From a checkpoint of a small mixture-of-experts model trained on Wikipedia.
Experts: 464 tanh GELU neurons an expert, 2 picks a token, a softmax router.
Training: a variant of Adam for the experts, 562M tokens, 8581 steps.
Below are experts of layer 6 (counted from 0) of a mixture-of-experts language model. Rows are named router (the router's row for the expert) and show model dimensions 192-255. Each number is 500 + 50 x the weight over its row's rms, rounded and kept within 0 to 999. Numbers have three digits each.
After each expert's rows: "mostly gets" lists some tokens that are sent to it at least half of the time. This comes from a sample of Wikipedia text that the model never trained on.

# expert 14
router:559563456568539456527459537592467424514562479482493536537471598475531472478437429523499430431445506545408427482539513521564529560427529473450533421565523512534512443519514576518567465550423472
mostly gets: " ch", " Ch", " g", " G", " H", " R"

# expert 9
router:461474587569542549483502545471514460573526399467536544461509427444436451423543426452537472424463542405500611473500509537571568508515583460407512455536510501425525583489393525421420607433538491
mostly gets: " by:", " ·", " (age ", "- Country:", "- Coordinates: ", "- Website:"

# expert 21
router:478517506484453474542478542526424491523477462497544533406488546497482525515444473525476502484454499618494491450489524491538531499449536441493571518591494401543494469545592449506451504442477411
mostly gets: " as a", " ex", " in a", " s", " of a", "-s"

# expert 12
router:490448455508423452469604519455424555560534552519562472496501475565529477564416482519554569498439521584477501498506381550483496498444465528507535540524581557526456604536638428545514590446566455
mostly gets: " de", "\".", ", which", "\",", "- •", ", the"

# expert 15
router:407517420614535616524512494534460457531540576432427521504525444575533537529509480545450516520569531435486593486543565476530426500442457652453502557467486416494528490489429525569513528463553429
mostly gets: " this", " two", " first", " new", " other", " all"

# expert 10
router:437587524468550451483409521573583484481470486507454498463470507380521468513489467396509600504416496638480568547454586452593435481460532527528540490531441556538459396512496577529429572484452469
mostly gets: " re", "an", "ri", "ru", " co", "ot"

# expert 20
router:442532396466446487506527518483501358431536461514534549551467540510497485572475530545431474476535478404585495557479530572477542492447454476567456441475402414464549465495499453560448497455508502
mostly gets: " dec", "yl", " Pro", " over", " stud", " led"

# expert 0
router:503405593505474442550501524532439534440418554533449449617471500426523637510473557519486470516457554529521556523588560454522504486458485495482524554462440489489466500479519541519460452532515463
mostly gets: " se", " he", " it", " be", " Be", " as"

# expert 4
router:448469515448525472553526588499543483488464587523541432546514534515482448501492455547503415462531525414553421450511455550411523459542581424538463493526532523507519523496389473527500487514524416
mostly gets: " year", "%", " km", " million", " years", " days"

# expert 23
router:508484495532496565467547495570435503461578479562431502608551469486507531593463590520478430493510365531520488507462551422505510536515476404403394480420551527514555486515529533425512496552447509
mostly gets: " to", " to the", "rop", "rom", "ud", " the"

# expert 18
router:484559564540498501521530501470470433488462552445516629498575433576477562463478495495637516499428384452520537438468487497487547521557488483512540503467486632509443539534488481492425508558503484
mostly gets: "′", "°N ", "Personal", " ·", " | Votes |", "| Party"

# expert 1
router:468478443488439455499477619608530534484457453408467516427449522586540455503466529520472541582495550491457486620549459515417451445578537552498517429548503574515550568469444522372522503513415546
mostly gets: "u", "ran", " Bar", " Car", "ki", " expl"

# expert 5
router:502441489432568471505511537498456440615507475529511512511505461587494473486409484507458500427507445520501491533574349450535398531488586409579514567570500483424538452465595444472519440462507416
mostly gets: " | ", " ", "–", "| ", ": ", " in "

# expert 16
router:441497460433432516510456468445459461575472509498450513481565453485500512536489487512519496546500544534491490475535619661478520463493498535546521485574516438422510549530532426413528522563473468
mostly gets: " cent", " par", " off", " ext", "por", " President"

# expert 11
router:438545456440436547569466445480560574511532650614452486428439391473541427440566459479509536479553564489507498523487584538501465515389514611538436523573486531427505563448525466556483483472536507
mostly gets: " film", " season", " game", " government", " series", " group"

# expert 22
router:553494519565562452526444488475562529484556402460443449489466517521488564488488531457468558524409518528590455572467467435463529419489481567555548544450562501552519486499522523481501461469483526
mostly gets: " Commun", " commun", "is", "о", "а", "ić"

# expert 6
router:512517502488555544408559426460523543521562491547523443454447493487491460517651466462556421518466468501520524583483466454536472562530429479409406436451491508471490489429361522570513473488528552
mostly gets: "ing", "ed", "ect", " elect", "ult", " based"

# expert 17
router:518510393425562571488531437494485441589497576473518513451560452483564568467497457499559529476562488498468511496414481578517476525472472573529559418434483431510530511412434464483478396511431531
mostly gets: " out", " up", " cont", " before", " so", " ro"

# expert 7
router:481497615515507466444467405518525481507555519434532513611502495448509534470536463487615510557565429445579432363469495558596491517599424512454443507471544517505495540549559483529573492528597461
mostly gets: "In ", " In ", " However", " They", "| Party", " During"

# expert 19
router:498477513461578539533538487464489607492495474513408536593519456504448541479510542491545501381391562399487567507456421487506497506555470485462516584519461511581536528478581573466496539509528483
mostly gets: "om", " ===", "3", "0", "4", "5"

# expert 13
router:562418558501450451438428454474415532594453463599518484526467571479485429511493529552440443580599523484537471547455392389484435503568396512530423440527618517473488551526537517532467495543496606
mostly gets: " that", " New York", "ford", "ville", " Christ", " California"

# expert 2
router:556506546495507545498570496421522489439474509527513447368601431409456508527576481442479503522518451515520472475443533538446493459474517493601508448503425423538422481559479565486563510504564466
mostly gets: " on", " un", " with", " at", "n", "aint"

# expert 3
router:626449566517481562510506433556530559457472476519473446554520597467466588432495569461425576543483575437449511423524499496465498539627458399516390472421547489495443479565542536528497531566534542
mostly gets: " Michael", " David", "van", " Mark", " Carl", "mond"

# expert 8
router:581554478563519479547489518433544519496507511470463522458445532543525426498467452554454509459478437517429459514556429488497548522519511552486531417553495550508480396482550494533490555528402546
mostly gets: " cl", " pl", " c", "cl", " br", " occ"